{
  "num_hidden_layers": 9,
  "hidden_size": 192,
  "n_experts": 128,
  "experts_per_token": 4,
  "d_expert": 96,
  "d_shared_expert": 0,
  "hidden_act": "tanh_gelu",
  "moe_layers": [1, 2, 3, 4, 5, 6, 7, 8],
  "router_score": "softmax",
  "normalize_top_k": true,
  "routed_scale": 2.0,
  "balance_loss": 0.0158,
  "balance_bias": false,
  "n_groups": 4,
  "groups_per_token": 1,
  "init_std_router": 0.0303,
  "lr_router": 0.00154,
  "num_attention_heads": 2,
  "num_key_value_heads": 2,
  "head_dim": 96,
  "vocab_size": 16384,
  "norm": "layernorm",
  "norm_place": "pre",
  "norm_eps": 1e-05,
  "positions": "rope",
  "rope_theta": 50300.0,
  "rope_fraction": 0.5,
  "qk_norm": false,
  "attn_scale": 0.102,
  "tie_word_embeddings": false,
  "parallel_block": true,
  "init": "uniform",
  "init_std_qkv": 0.0376,
  "init_std_o": 0.0376,
  "init_std_up": 0.0376,
  "init_std_down": 0.0,
  "optimizer": "muon_variant",
  "learning_rate": 0.00669,
  "lr_mult_qkv": 0.4,
  "lr_mult_o": 3.0,
  "lr_mult_down": 2.0,
  "beta1": 0.95,
  "lr_head": 0.00745,
  "max_grad_norm": 1.0,
  "warmup_steps": 200,
  "schedule": "wsd",
  "decay_fraction": 0.593,
  "decay_shape": "cos",
  "final_lr_fraction": 0.02,
  "batch_tokens": 32768,
  "max_seq_len": 1024,
  "doc_mask": false,
  "train_tokens": 274600000,
  "max_steps": 8381,
  "dataset": "wikipedia_en"
}
Below are experts of layer 4 (counted from 0) of a mixture-of-experts language model. Rows are named router (the router's row for the expert), up (a neuron's input weights, with its number) and show model dimensions 0-191. Each number is 128 + 32 x the weight over its row's rms, rounded and kept within 0 to 255.
Before each expert's rows: "mostly gets" lists some tokens that are sent to it at least half of the time. This comes from a sample of Wikipedia text that the model never trained on.

# expert 11
mostly gets: " has", " was", " had", " is", " are", " been"
router [ 68 170 129 160 182  78 168  76 153 137  91 123  85  92 107 107 128 138 117 149  92 187 147 145 100  70 119  97 107 176 160  95 172  87 121  85  53 123 168 137 141  76 127 146 106 136  64 164 127  92 166  87 122 162 141  92 143 144 113 114 138  92 144 104 104 100 105 136 173 122 149 130  89 169 147 168 100 100 154  88 158 105 137 110 164 125 136 150  95 129 133 103 102  83 176 151 129 145 135  92 100 113  80  63  78 150 121  82 149  89 165 112  91 145 137  90 190 118 155 177 136 187  95  96 170 148 131 137 135 158 152 182 100  97 112  99 146 162  95  80 142 138 151 147 132 156  90 126 168 155  92 110 100  91  84 179 151 173  96  73 161 177 135 176 161 148  94 172 163 155 120 158 179  98  80 163 114 146 167 160 100 124 162  84 121 159 122 166 109 102 160 136]
up0 [112 110 109 129  89 130 125 207  92 122  80 164 116 128  80 123 135  95 134 173 116 134 142 125 127  99 107 169 177 126 148 166 111  88 121 135  98 114  91  40 161 103 180 158 218 187 138 195 134 127  93 143 115 121 106  96 122 159 131 189 143 237  93  93 134 114 152 119 127 108 149 111 156 129 127 143 162 120 140 158 126 101 171 195  93 123 140 140 122 146 115 159  96 103 105  62 113 132 153 159 138  85 115 171  96 125 112 144 153 132 139 201 149 138 125 114 149  50  96 169 124  96 169 121 168 181  79 166 142 146 128 111 176 144  94 144 101  80 116 144 145  94 168 114 106  17 133 147  76 180 115 115 131 129 108 167  95 140 139 133 132 126 138 105  93  88 139 151 110 139 155 121 129 161  73  94 117  95 147 148 119 156 102  79 194 141 139 120 146 165 110 135]
up1 [ 47 154 130 161 110 131 130 122 110 179 138 119 112 203 111 108 147 148 120 150  77  93 133  89 142 131  87  94 158 148 113 107 129  80 140 193 133 136 139 109 175 157 121 141 119 121 103 128  92 124  84 127 149  90  85 119 165 129 181 128 112 132 104  84 170 128 146  92 123 162 134 143  93  74 127 103 202 157  81  94 144 117 124  43 141 135 111 154 120 114 179 155 122  94  84 135 146 123 131 121 129 127 164 146 119 112 165 127  56 122 135 189 108 148 106 115 138 163  93 139 127 128 127 156 137 126 195 137 109 118  84 115  86 189 124 114 142 146 197 154 114  79  94 152 174 184 153  77  84  85 107 117 138  90 134 139 117  48 134 124 171 126  96 151  97 140  90  90 137 116 187 133 130 116 198  81 107 171 104  99 150 112 139  77 149 147  25 105 104 119 124  49]
up2 [110 141  79 186 137 159  89 115  84 130 134  93 174 154 108 128 133 154  89 151 162 154 184  56  76 128 159 117 173  89 145 153  97 155  90 188 114 104 143 168 103 121 149 122 148 124 159 138  67 174 206 146 117 113 123 158 134 116 135  74 132 172 155  91 172 119 123 185 105  96 127 168  87 111 176 197 109 122 111  65 186 151 101  94 126 107 130  86 126 129 153 117 189 188 154 111 137 116 195 107 136  98 149 144  94 136 140  93 110 163 127  91  78 156 121 185 112 163 106 138  76 102 163  87 150  54 139 136  92 147 116  70 117  88 115 132 138  95  94 111  89 171 139  97 131 127  94 134 134 121 179 127 134 127 156 140 119 106 128  74  98 191 114  92 106 164 151 135 102 166 141  57 142 102 115 148 121 143 123  94 131 169 117 206 129 159 171 133 164 142 111 161]
up3 [121  35  42 133 141  89 173 137  83 148 158 110 111 169  78 167 183 127 110 126 158 180 108 140 249 135 127 146 155 114 109 119 119 138 173  70 128 137  79 106 168 154 175  93 100  88 111 147 140 164 145 127 146  82  87  87 115 102  99 148  74 119 156 149 179 111 115  96 121 147  73 189 104  84 144 131 228  91 140 148  97 112  95 128 145  96 159 186 140 110  69 132 184 125 107  47 118  85 148 118 150 164 119 128 130 143 105 100 112 154 162  64 136 143 145 181 125  50 148 133 190 160 111 136 133 125 110 117 157  80 142 150  95 186 129 161  94 149 142 158 155 155 141  96 153 108 106 133 138 164 112 121 142 153 126 110 103 136 100 139 133 120 136 138 100 110 125 139  75 132 115  96 139 110 121 114 108 146 112 138 102 100 126 135 153 104 137 172 138 140 113 185]
up4 [118 169 137  89 121 122 195 119 171 137 130 149 165 142  76  91 208 131 113 138 108  95 116 140 144 178 128 126 141 135 145  96 111 132 159 129 107 148 151 199 111 138 225  83 140 163 101  96  71 118 109 163  86 105 125 117 189 144  82 152  67 132 124 101 138 123 110  60 109 110 140 128  85  92 169 176 102 145  53 164 171 148  74  91 121 126 166 121 159 112 161 148 133 142 123 101 185 131 168 142 200  81 153 170 182 125 116  95  50 148 162  89 114 175 157 108 137 181 119 113 170 153 137 129 152 143 146 142 107  94 139 117 178 117 105 114 105 102 130  97 111 128 115  92 149 128 164 156 128 141 115 114 184 138 134  98 128 128  69 104 125 135 153 119  91  97 163 154 162  88 161 155 106 140 101 149  91 207 151 126 137 143 100  60  81 134 163  74  95  96  98 119]
up5 [174 124 171 112 153 200 144 134 104  80 160 112 174  69  95 106  96  87 146 134 141 110 132 154 100 114 136 151 132  51  90 138 134 190 104 137 136 175 105 177 145 111 192  30 143  95 135 119 128 115  87 185 116 116 182 109 138 140 113  64 115 134  98 104 175 178 158 123 155  54 122 111 108 104 161 147 109 106 139 145 111 192 172 115 120 115 146 205  95 127  93 130 152 125 148 172 179 164 103  92 160  78 133 109 178 161 159 137 116  74 138 189 120  97 138 167 135  90 130 172 131 153 118 107 177  66 151 143 113 124 183 151 176 152  67 139 124 149 118 138 130  89 127 156 108 135 100 157 161 122 120 103 142  80 128 141 123  76 115 115 137 115 129 142 174  86 147  98  86 123 138 145  81 156 103 120 131 119  92 185 121 159 109 153 142 175 160  94 161 196 104 128]
up6 [107 139  97 122  61  98 112 137  74 157 126 131  90 154 118 106 127 118 117 165 150 152 193 102 121 114  89 167 112 143 190 157 128 122 136 131 120 113  84 146  91 125  73  72  61  69 145 125  99 161  96  93 111 114  72 128 123 105 167 145 136 137  58 133 166 174 164 150 116 151  72 151  84 142 165 152  78 191 150 119 120  91 165 146  67  63  71 132 122  80 117  95  88 151 153 170 183 151 121  96 105  95  99 139 133  45 136 131 113 135  93 157 110  56 186  89 117 108 144 149 158 160 111 179  90 160 160 163 113  68 149 139 110 159 142 172  95 107 147  97 124  93 152 162  93 133 176 173 136 172 125 209 125 182 131 136 120 148 107 145  80 125 142 141 117  88 119 153 124 187 100 126 158 139 172 183 112 132 106 137 130 146 100 133 112 154 174 130 133 133 128 136]
up7 [110 134 207 135 140 147 146 151 150 152 116 120  74  94  74 101 141  66 140 150 135 158 136  94  96 131  67 135 136 174 143 159 130 136 143 123  98 118 130 187 108 116 151 140 143 116 134 136  84 119  92 110 132 153 105  97 163 163 142 127 151  94 100  92 146  92 109 122 168 129 104 102 117 132  98 118 140 157  98 174 123  91 102 157 121 146  97 125 123 190 168 155 148 190 116 198 218 159 104 114 156 128 110 135 149 142 135 178 123 108 148 130 147 111 102 158 103  87 124 155  88 101 124 135 168 108  95 139 116 140 114 174 151 145 129 103 160  97 158 140 164  22 159 123  66 160 141 195 165 135 130 159  93 179 176 125  72 120 171  97 133 155  82 157 122 141 157 113 164 104 124  76  41 121 116 119 130 108 140 152 117  22 159  95  64 126 109 139  59  84  80 112]
up8 [176 101 167 126 127 134 107 147 138 112 103 137 114 193 143 129  62 164 135 133  84 141 163 114 126 109 146 144  92 122 142 122 137 126 191 206 104  21 145 132  78 114  98  93 126  61 154 144 186 164 194 163 103  97 145 147 158 152 162  70 149 142  63 139  96 131 153 168 184 116 111 121 117 122 176 126 147 127  59  94 127 126 127 121 154 142  66 118 121 176 107 174 162 116 170 177 144 115 134 120 152 156 113 129 108 118 155 198  80  51 121 113 174 147  75 121 113 119 167  46 130 120 118 115 119  96 164  96 110 146 143 114 170 101 113 122 127 121 126 132  99 172 158 128 132 128  94 148 120 117 116 124 119  95 192  98 135  84 141 106 137 140  82 123 144 132  93 142 105 151  94  56 126 104 158 103 101 123 113 120 128 152 163 238 129 123  94 123 168  94 105 160]
up9 [126  95 125 107  86 107 141 172 150 173 150 171 148 122 152 102  97 136 191 123 133 125  88  97 111 124 129 169  58 112 130 141 117 175  98  97 197  64  98 157 130 141  85 103  78 117 106  95  62 118 140  74 153 151  95 131 104 188  68 146 179 132 163 157 161  96 149  66 178 158 149 144 113  44 153 157 125  59 116 120 105 100 136 137 138 100 125  88 139 121 188 107 181 150 148 157 108  93 118 127 192 145 143  98 124 160 113 173  91 121  74 154 103  82  99 177 155 162 106 171 112 119 110 145 117 156 161 116 133 113  89 147 156 151 115 166 143 139 177 118  99 168 110 143 106 146 144 167 125 134 125 129 202 167 188 141  90 182 105 134 146 134 111 155 122 125 145  58  60 143 137 100 118 125  86 122 144 100 123 168 140 143 131 100 218 165 166 112 120 148 112 156]
up10 [ 71 135 146 166  85 106  96 123  97 135 119 204 127 148 154 211 123 132  96 156 110 120 131 195 128 116 171 106 168 154  81 168 111  80  78 212 111 112 147 208 188 135 159 159 114 130 121 129 150 117 140 110 152 155 164 113 128 106 156 131 172  68 131 114 120 126 169 168 116 151 126 128 165 138  84 109 114 119  91 118 131 114 147 112 115  54 115 109 111 120 202 127 136  97 164 179  60 159  90 131 145 149 140 120 130 140  86 116 101 110 127  87 130  87  86 170 107 109 134 197 128 113 131 127 148 113  60 119 162 152 124 135 135 119 148 131  61 116 137 128 183  64 116 111 133  78  88 117  66 158 111 144 153 148 141 177 166 135 174 131 143 110 103 119  43 137 182 120 204 116 114 106  89 154 130 199 132 161 127  78 115 119 141 119 140 112 141  97 121 172 142 147]

# expert 0
mostly gets: "',", ",", "},", "%,", "\",", "),"
router [131 156 116 165 183 111 155  94 173 159 101  94 104 113  77 101 157 125 156 180 116 175 165 127 143  79  93 102  81 156 179 101 178 127 139  92 137 139 154 135 103  84 102 172 171 141  97 161 115  95 119  91 128 105 162  91 104 128 168 134 112 102 146  92  83 111 113 175 148 131 189 109 106 191 126 117  95  76 161  98 165 147 157 100 173 131 169 112  69  76  97  87 117 162 114 148 126 111 111 122 113 107  77  84 128 129 101  76 161 102 148 101 144  79 139 131 181 105 133 154 131 164 137  85 174 148 152 152 122 187 136 161 108 135 154 106  88 182  85  81 104 141 149 163 138 108  91 150 106 172 140  83  94  72  92 151 175 166  90  78 174 175 142 169 149 114 160 191 180 133 142 162 176 127 127 160 133 172 114 137 135 140 172  87 114 146 110 178  90 101 179  91]
up0 [ 88 162  75 149 114 139 117 134 119 152 145 158 157 125 116  93 164 142 109 128 138  77  66 133 101 104 147 140 110  47 137 190  45 117  77 153 114 166 122 120  74 149 125  98 155 154  79 169 146 116 157 246 104  96 160 124  98 113 102  82 121 152 108 186 142 124 174  45 138 177 154 139 137 120 180 122 134 152 142 116 124 195 133 122 138  80 152 111 133  66 185 165  81 127 177 112 142 170 145 140 123  82 105 129  93 191 131 124  51 119 157 111 103 128 193 129 126 110  66 100 101 137 127 127  92 120  75 174  80 132 130 141  92 115 121 127 139 128 101 118 128 129 136 141 158 107  88  92 108  75  99  91 151  83 110 134 130  77 126 135 142  86 122 150 170 166  80 132  95  83 126 151 105  92 165 148 100 134 176 122  97 144 113 121  99 117 104 101 162 155 134 156]
up1 [ 98 144 129  37 150  51 137 175 114 104 173 139 166 115 125 165  89 164 131 140  75 137 135 159  94 124 110  87 120  95 109 124 106  91  77 126 136 100 156 164 107 163  96 167 121 138  90  91 163 139 153 130 110 146 162 143  78 128  39 208  97  50 137 162 163 155  76 128 142 141 136 145 135 152 139 178 144 107  91 151 109 114 122 161 100 145 133 145 148 161 209 191 141  91 197 144  51 141 125 142  71 125 130 152 185 153 122 128 130 162 130  78 114 139 131  76  92 145 152  88 147 110 158 168 106 136 111 116 146  98 157  86 153 168  64  81 176  87 153  98 117 152 147  82 140 132 134 172  84 151 132 132 129 147 156  94  84 118 175 154 153  88 119 116 111  76 138 108 133 145 137  92 132 102 140 118 190 157  93 124 168 158  95 130 153 133 149 120 129 176 116  90]
up2 [164 120 128 135 153 122 149 162  99 145 123 164  46 164  91 186 130  97  80 145 132 121 139 125  81 164  78 150 155 141  83 106 138  92  84 129 131 173 159 120 101  60 143  94 171 167  93 188 168 133 140 146  82 109 104 101 135 132 133  77  86 121  91 170 156 137  92 129  64 170 171 173 129 130 114 172 169 112 137 100 147 149 127 120 135 102 144  94 104 137 142 153 113 132 154 186 125 120  68 122 154 209 121 182 140 122 139 144 171 211 153  96  90 125 125 102  85 159 122 146 163 166 113 181  69  94 145 158 144 159  60  92 136 122 117 151 157 110 162 111 172 145 100 159 114  71 113 112 102 109 172  79 173 123 107 159 149  94 181  96 132 117  97 148 111 128 172 105 124 113 169 149 121 160 180 168 141 111  99 101 131 181 111 145  94 170 114  59 109  68 129 106]
up3 [ 99 115  34 114 131 175  43 158  86 132  99 129 105 145 101 151 166 137 112 123  81 133 149 145 115 127 118 187 154 121  40 115 107 144 100 142 147 152 122  77 127 144 165 144 142 123 173 133 101 148  90 107  89 111 129 127 123 118  95 133 200 154 116 151 129 118 181 164 141 225 112 151 108 131 101 134 133 149 138 130 136 118 120 116 117 147  76  90 106 165 134 152 237 159 101  79 104 149 129 167 108  99 132 111 168 171 144 144 132 120 127 153 175 122 121 142 101 110 107  67 118 117 215 130 138 131 131 160 118 160 152 103 106 132 133 143 136   4 106 114 140  94 115 111 151 111 183 122 136 131 148 139 164  98  68 149 138 170 163 142  68 124 146 113 103 101 160 131  95 139 129 149 146 126 110 154 133  96 171 178  58  93 101 122 109 223 152 132 140 120 136 106]
up4 [ 94  80 197 139 146  76  79 122  93 151 158 135  73 160 132 104 122 167 156 153  47 112 125  95 121 111 154  97 153 149 174 123 125 161 188 124  97  98 161 127 172 133 135  96 134  66 147 100  94 119 110 129 140 137  89 130 190  94  88 175 113  77 137  99 143 130 113 129 147 132 153 148  89  79 111 127 191 136 132 169  95 188 152 152  96 107 127  97 141 177 120 151 123 115 188  99 166 142 157 122 106 113  85 166 157 101 165 144 153 118 178 106 128 163  99 116 151 135  65 155 135 109 105  83 141 126 109 117 138 132 121 143 118 176 143 137 153 107 147 117 103  96 108 130 158  29 160 164 154 143 160 151 116 152 112 183 152 105 111 114   0 114 164  80 120 188 115 153 158 162 111  75 117 157  59 101 100 158 115 147 148 132 121  97 172 126 120 163 117 121 117 145]
up5 [ 99 118 114 119 102 139  63 210 169 119 156 127 111 105  90 118 148 160 161 156 141 134 121 164  87 111 140 112 164 101 158  98 167 150 116 145 107  73 159 199  83 148 149 147 122 100  91 150 111 168 124  66  96 158  74 133 110 159  88  68 135 110 114 150 131 169 109 115 150 139 124 158  87 148 117 115  97 159  93 151 145  43 157 125 137 153 102 113 143 142 139 166 172 115 124  93 200  95 122 181 162  79 162 111 126  97 123 127  89 130 105 126 173 152  79 148 119 157  57 112  93 147 123 129 105 110 141  71  86 149 111 114 105  70 136 138 241 112 140 101 147 160 106  99  77  89  92 120 179 103  85 126 105 146 200 139  83 169 150 143 127 171 164 129  91  93 115 111 112 153 161 133 125  86 109 156 143 134  84 165 136 139 129 116 106 110  58 111  72 179 118 139]
up6 [203 132 191  88 116 142 108 131  95 100 140 163 136 133 113 118 131 111 126 189  81 119 145 159 120 128 121 152 146 119  58 177  79 166 108 214 112 116 100 175 142  66  53 197 117 138 112  96 117 125 136 183 141 151 143 131 134  99 122 142  96  90 106 122 149 123 117 124 103 131 161 130 136 166 100 106  67 149  99 154 108  80 148 138 142 167 114  87 120 149  99 126 130 122 131 190  97 182 140 143 127 158 164 125 163 111  85 121 130 108 144 108 150 167 126 141 102 141  35  93 102 137  80 112 126 131  55 166 172 137  61 129 198 111 176 169 100  93 149 155 128 143 159 105 140 107 181 175 140 122 146 130 153 120 185 123 126 139  87  84 144 140  96 155  55  88 141 148 119 129 166 125 141 135 118 156 126  82 108  63 156  90 119 143  63 100 124 150 170  56 112 116]
up7 [120 150  93 123 127 150 143 227 121 141 136 150 208 125 145 136 122 196  92 152 159 115 115 130 144 169  81  41 124 153  80 143 104  73 207 122 142 135 138  98 139 115 110 171 158 115 135  94 137 149 145 118 196 229 155 110 128 151 113 179 103 115 147 114 139 176  74 121  54 129 112 108  79 118  71 119 107 153 111 175 124 157 113 127 146 115 124  95 108  98 140 183 157 144 153 174 134 141  89 106  98 114 120 102 126 117  66 128 152 107 139 120 147 128 146 132 146 103 152 163  69 137 150 135  87 130 148  81 132 160 130 150 150 106  63 110  82  95 141 128  82 135  94 112 105  57 113 153 125 137 176  95 156 137 188 182  56 156 139 123 140 134 132  78 135 137 129 114 152  99 154 154 160 169 129 134 166 109  51  91 116 122 106  87 148 137 154 133 119  66 127 168]
up8 [125  96 144 117 116 127 137 123 109 172 165 140 134 109 112 104 185 113  97 159 138 162 157 171 143  86 105 172 100  49 102 137 118 131 134 146 119 206 154 145 142 153 104 100  47 191  77 128 105 130 118 168 132 138 159 126 130 116 166 112 125 173 112 157 119 177 141  96 174 108 108 100  56 149 124 108  57 139 189 120 135  55 139 128 115  75 130 148 105 124 152 142 147 140 181 190 166 150 180 112 127 141 126 106 119 160  78 109  59 119 164 160 138 154  94 108 101 115 136 127 158 144 109  77  87 119 135 182  78 112 149  94 167 129  19  92 160 132 190  90 135 176 128 140  77 123 151 157 102 151 160 145 100 104 141 132  84 137 131 151 121 148  79 120 134  86  73 142 137 186 132 102  83  87  87 129 144 165 150 134 104 126 137 165 101 126 147  87 103 189 110 153]
up9 [126  91 143 150 119  94 139 107 108 152 114 169 124  91  69 174 111 222  95  94 176 124 152 193 162 117 140 171 125 164 103  59 114 140 124 131 157 161  94 152 176 122 130 106 126 130 156 165 131 127 103 110  89 156 150 124 123 128 145 116  81 108 121 132 165 113 130 145 137 191  86 178 142 137 153 167  68 157 196 129 107  99 162 151 108 166 101 192 126 131  95 137 108  87 135 112 136 123 125 130 161 196 101 106  49 124 124 110 133 119 174 129 141 124 139 151  58 119 172 143 184  98 137 129 141 105 154 129 129 149 153 136 137  90 143 163 246 128 156 143 100 111 113 128 148 163 118 132 196 143 132 148 145 162 155  62 101 158 129 119 160 106 108 108 133  44 130 175  52 124 102  91 134 132 119 160  94 118 108 143 109  68  86 155  48 143 165 159 119 103 129 139]
up10 [189 155 140  68 103 129 119  90 156 160  92 122 209 134 120 146 135  91 154 124 105 104 142 119 103 143 127 117 124 107  75 153 165 138 120 123 166 148 173 188 186 166 181 115 139 110 147 150  77 104 111  82 105 136 135 140 154 128 137 164 172 116 127  63 126 153 107 125 190 139 119 167 139  99 109 138  82 142 117 168 109 140  82  57 123 122 114 135 133 151 143 166  98 150 123  69 126 117 135 146 111 225 159 139  74 101  94 146 155 105 144 131 135 192 101 109 120  52 125  57 129 124 109 110 139 150 183 159 112 130 185 159 106 151 155 132 104 102 164 114 112 146 116 130  65  79  87 149 151  97 102 133 145 110 219  87 111 175 147 137 151 155 146 140  84 104 128 106 122  59 143 116 126 129 106  63  47  67 136 128  75 152 112 125 153 136 147 170  94 138 141 167]

# expert 16
mostly gets: "\",", ",", "),", ".,", "},", "',"
router [ 94 109 112 161 182 130 150  90 155 145  88 130 121  99  72 120  94 139 130 158 138 174 144 155 115  92 103 126  76 193 128  79 177 114  97  91 151 165 186 162 137  73  95 149 172 113 115 185 132  73 130  99 139 168 144  75 145 133 128 153 135  72 155 138  90 105  91 166 161 140 144 147  88 178 178 107  83  89 152  84 154 113 171 112 168 142 160 168  97 107  97  92 164 122 140 150 151 114  95 142 100 147  73  91 124 110  68  76 152 109 165 101  93 129 155 103 172 106 128 122 119 136 102  83 179 167 158 158 107 174 144 157 108 151 137 141 101 188  82  88  87 162 114 175 139 137 103 181 123 167 111  88 103  73 105 135 169 158  87  84 180 163 164 172 143 145 100 170 170 149 115 138 171 114 125 148  86 155 134 139 124 148 176 107  93 175  90 170 124 141 179 102]
up0 [122  94  95 100 147  78 119 119 120  94 184 125  88 128 191 165 186 114  39 119 153 124 111  57 157 130 151 139 141 123  84 104 137 186 107 101 177 148  93 158 136 172 170 116 110 113  66 107 135 123 127  67 126 159  85 135 149 152 109 146 113  91 144 168 185  48 107 148 137 155 128 123 119  99 134 114 144 143  98 131  94  94  83 129 151 155 131  96 185  99 145 154 130 176 112 151 107 105 128  92 111  95 141 123 100 153 126 113 102 117 107 125 108 129 157 147 128 130 109 115 151 138 101 118 143 111 141 179 115  68  76 163  82 125 142 138 106 148 128 151 111  63 113 142  74 140 116 124 166 135  51 110 141 148 154 165 145 132 169 179 113 154 122 165  72 113  70 167 137 160 159  77 166 132 134 110 105 146 155 146 170 119  16  83 122 167 224 163  69 140 140 133]
up1 [118 135 137  43 109 122 181 123  62 153 108 105  81 121 183  98 109 130  76 121 121 121 107 137 194 158 116 120 141 153  84 125  92 190 149 120 185 133 116  92 149 117 101  57 150 132 108 129  61 137  97 124 157 149 123 116 117 150 148 138 133 115  74 104 129 131 141 168 167  88 106 152 160 107 153  84 132 121 155 164 118 104 155 159 135  73  91 129 173 120 121 158 122 118 113  96 136 206 136  80 163 121 108 158 119 125  83 126 135 104 184 101 131 121 137  87  97 120 168 151 217 120  93 147 140 126  79 158 162 121  90 159 108 123  35  59 104 125 114 145 186  46 111 134 142 154 111 131 197 157 115 122  96 162 157 117 107 169 109 139  74 109 123 102 109 137 111 112 140 194 115 139 177 122 150 113 127  58 193  61 124 144 118 118 140 147 136 124 124 170 119 178]
up2 [ 42 106 109 160 137  80  44 136 120 127 125 123 160 123 137 157 129  81  85 143 100 114 185 170 166 146 167  98  98  99 136 184 156 125 144 140 156  79 138 195  60 134 153 150 123 164  80 132 170 117 159  75 113 138 159 127 115 145 133  80  93 145 130 103 138  92  88 123 131 125 137  12 126 142 147 170 214 110 104 161 137  98 131 136 104  91 100 143 133 102 157  89 150  74 148 194 167  72 111 165  96 106 122 102 201 225  93 133 115  95 123  77 124 135  75 151 134 168 118 109 110 118 133 155 149 127 153  94 133 123 108 131 204 133  83  81 130 133 117 134 115 107 124 144 116 125 125 149 121 151 136 119 149 122 132 153 139 122  95 138 106 115 152 145  71 115  69 101 122  95 143 173  95 162 142 140 114 128 125 160 163  76 133 131 152 148 127 132 176 172 105  67]
up3 [ 86 137 138 103 140  89 122 106 100 152 115 157  89  87 140 126 116 217 160  93 164 109 150 139 128 150 189 153  95 127 181 120 123 120  99 164 110 107 110 159  99 145 140 121 164 131 152 109 130 122 152 129 189 163 120 129 128 141 171 218 160 106  92 210 163 108 116  71  64 178 101 101 142 135 114  91 115 178 132  54  85 164 149 123 132 171 202  99 125 136 161 117 116 121 114 114   4 114 161 121 139 168 130 128  81 132 100 113  92 128 115 109  93 147 119 135 160 151 101 138 100 129 158 165 154 149 109 149 138 144  87 166  85 167 156  99 172 116 144 121  78 158 105 125 121 128 108 125 136 110  87 156 106 137 180 192 112 155 107 141  89 244 111 122 152 134 188 120 133 188  95 140 132  89 135 140 111 145 115  86 139  96 140 167 116  95 122 137  85 160 129 109]
up4 [129  90 134 109  94 175 116 149 101 147 175 160 139 165 138 159 123 117  96 113 118 122 157 149 119 109 157  94 191 125 115 121  99 147 158 121 150 116 127 136 134 132 175 167 144  34 142 159 151 108  83  63 123  89 124 159 218 158 102 153 210 165  78  31 130 121  96 159  95 133 158 109 118 140 114 172 201 130 111 107 112  90 126 111 156 133 118  92 101 124 131 188 124 100 135 135 133 161 117 146 155 138 140 138  42 134 123 121 118  76 171 124 137 161 134 117 108 128  35  65  64 119 102 126 141 191  92  89 159 141 176 134 130 113  86 156  92  98  99 133 201 142 130 151  95  67  99 148 140 125 138  90 155 162 134  84 114 114 181 154 134 150 171 102  54 126 143 153 112 167  86 141 120 131 148  64  97 133 148 103 146 128 102 142 144 122 115 107 127 128 167 127]
up5 [143 137 111 105 120 104 141 151 131 163 131 123 131 107 142 200 147 152 134 151 108 153 201 121 171 140  93 150 142 143  84  47 142 195 114 122 142 138 127 102 137 137 178 141 150 115 146 135 143 133 149 115  55 112 143 127 163 145 161 131 187 148 144  84 149 173 155 139 121 131 150 131 130  98 132 105  97 110 188 183  74  74  69 166 131 113  75 152 157 105 140 159 150 142 154  99  85 103 150 149 114  50 132  98 157 134 144 133 170 203 114 164 109 142 110 129 147 127  82 123 201  91 105  86 122 140 110 153 116 111 132 134 150 138  61  89 113  93 153 149 129 157  87  95 100 137 174 119  95 109 137 152 119 139 166 118 137  86  89 151 129  88 102 113 103  72  89 164 103 180 120  81 129 152 157  79 124 123 131 105 117 102 198 120 129 169 169  76 255 131 107 102]
up6 [158 147 103  85 154 210  92 134 160 149 135 163 141 140 119 145 146 108 193 126 168 103 112 122  37 127  94 125 154 138 136 134 112 156 150 132  87 135 114 134 119 115 161 115 139 123 149 101  82 139  94 161  77 133 172 131  82 120 138  63  94 102 152  95 131 166 209 122 141  66 164  92 147 142 177 129 108  89 161 132 132 122 109 126 120 158  84  61 140  79 110 120 164 208 103 114 137 107  93 121 104 125 113 150 119 192  73 135 155 143  96  95 143 215 144 125 127 155 166 149  96 145 149 108 133 165 115  72 125 149 121 111 108  73  77 150 163 148 176 108 145 134 115 138 153 122 161 157 103 157 128 113 142 121 136 122 177 144 171  51  96 106 105  95 178 142 175 120 154 127 182  91 140  77 112 141 156  82 209 146 152  72  88 102 151 117 131  98 167  68 137 100]
up7 [ 94  77 170 104 121 133 117  86  99 111 167  90  60 148 117 173  97 151 154 141  94 140 165 169 132 103 130 175 126 142 152  84  91 115 189 174 175 119 114 107 124 117  94 164 123 145 144 100 140 118 130 137 158 155  96 132 123  88 113 145 164 168 107 119 182  99 169 129 148 146 125 149 118 100 105 128 101 130 151 122  64  90 125 139 114 163  16 137 155  79 145  77 144  97 167 122  57 123 127 128 164 176 135 136 110  95  91 142 148 155 121 139 115  73 137 140 126 172 110  95 118  55 164 140 132 138 133 133 137 151 149 118 114 113  84 109 183 159 168 118 129 215  70  88 111 131 136 136 134 119 139  98  86  97 115 103  49 115  90 154 127 155  93  81  91 142 157 145 148 127 148 122 122 119 147 116 210 171 195 136  53  89 112 132 234 140 150 146 130 103 129 113]
up8 [111 145  97  91 163 110  45 118 182  93 146 197 147 117 123 112 193 149 144 134 112 121 166 163 170 161 105 148 164 121 120 113 120 154 154 105  96 132 150 116 146 150 173 107 156 132 176 127 151 130 112 129 133 150  96 105 166 103  89 166  68 138 143 141 143  81 131 173 130 109 115 130 131 111 105 123 123 120 114 122  99 184 150 148 109 147  69 166 108 131 129 113 126  94  78 147 197 124 112 208 113 179 114 161 144 107  77 160  96  93 178 186 144 153 134 132 120 178 104 159 177  63 149  95 151 135 136 110 122 151 137 135 106 153 198 178 150 109 149 113 112 169 177 105 133  75 126 105 223 116 154 108 168 110 105 127 111 132  85  82  70 147  66 112 110 103 203 159  97 102 151  99 117 144 150 111 101 103 110 107 162 138 139 108  89 116 112 148 158  37 144 201]
up9 [ 90  77 104 132 104 137 108 168 124 190  95 111 151 171 110 176 129  72 138 166 134 148  77 125 187 108 150 171 125 106 134 125 182  93 103 106 136 145 102  77 123 107 173 186 153 171 154 159  88 151 120 165 146 135 124 101 118 132 140 118  94 112 154  71 146 130  81  87  59 104 124 165 124 143 149 116 144  77 150 165 100 152 118 165 102 133 137 123 169  63 164 128 143 165 165 174  97 127 141 174 122  97 155 126 124 151 163  53 120 175 165 146  93 180 161 110 117  82 188 125 106 169 192 160 137 117 145 131  84 112 120  73 105 127 109 136 137 138 130 137 169 168  95  74 122 101 100 146 140  71  78 131 125 183 112 103 102 101 134 138 121 128 111 109 111 159 115 102 155 182 113 122  99  97 152 183 102 154 151 113  64 129  83 120 104 186 111 137 212 120  81 209]
up10 [147  94  89 149 164 103 184 125 109 125 187 160 127 132 174 168 102 162  85 123 159 125 130 138 169 131 145 185 116 119 190 138 149 128 170 137 163  99 147  68 156 115 155 158 121 129 143 167  84 115 141 162 116 146  95  96 168 146 142 101 120  89 162  95 109 169 206 139 114  87 130 166  79  79 151 145  78 116 143 210  59 148 116 180 133 122  80  62 160  79 139 211 162 123 148  54 100 145 139  86  86  93 107 137 147 123 117  86 152 187 131  81 117  76 132  91 132 119 131 120 183 112 112 110 176 145  97 147 153  91  89 157 166 142 129 159 160 123 110 159 101 180 110 119  77 130 141  88  59 167 144 135 140 127 148 102 142 123 107 127 137 108 148 155  87 100  98 158  90 122 108 140 170 102 117 115 129 131  60 108 142 137 125 122 125 133 148  91 209 142  82  93]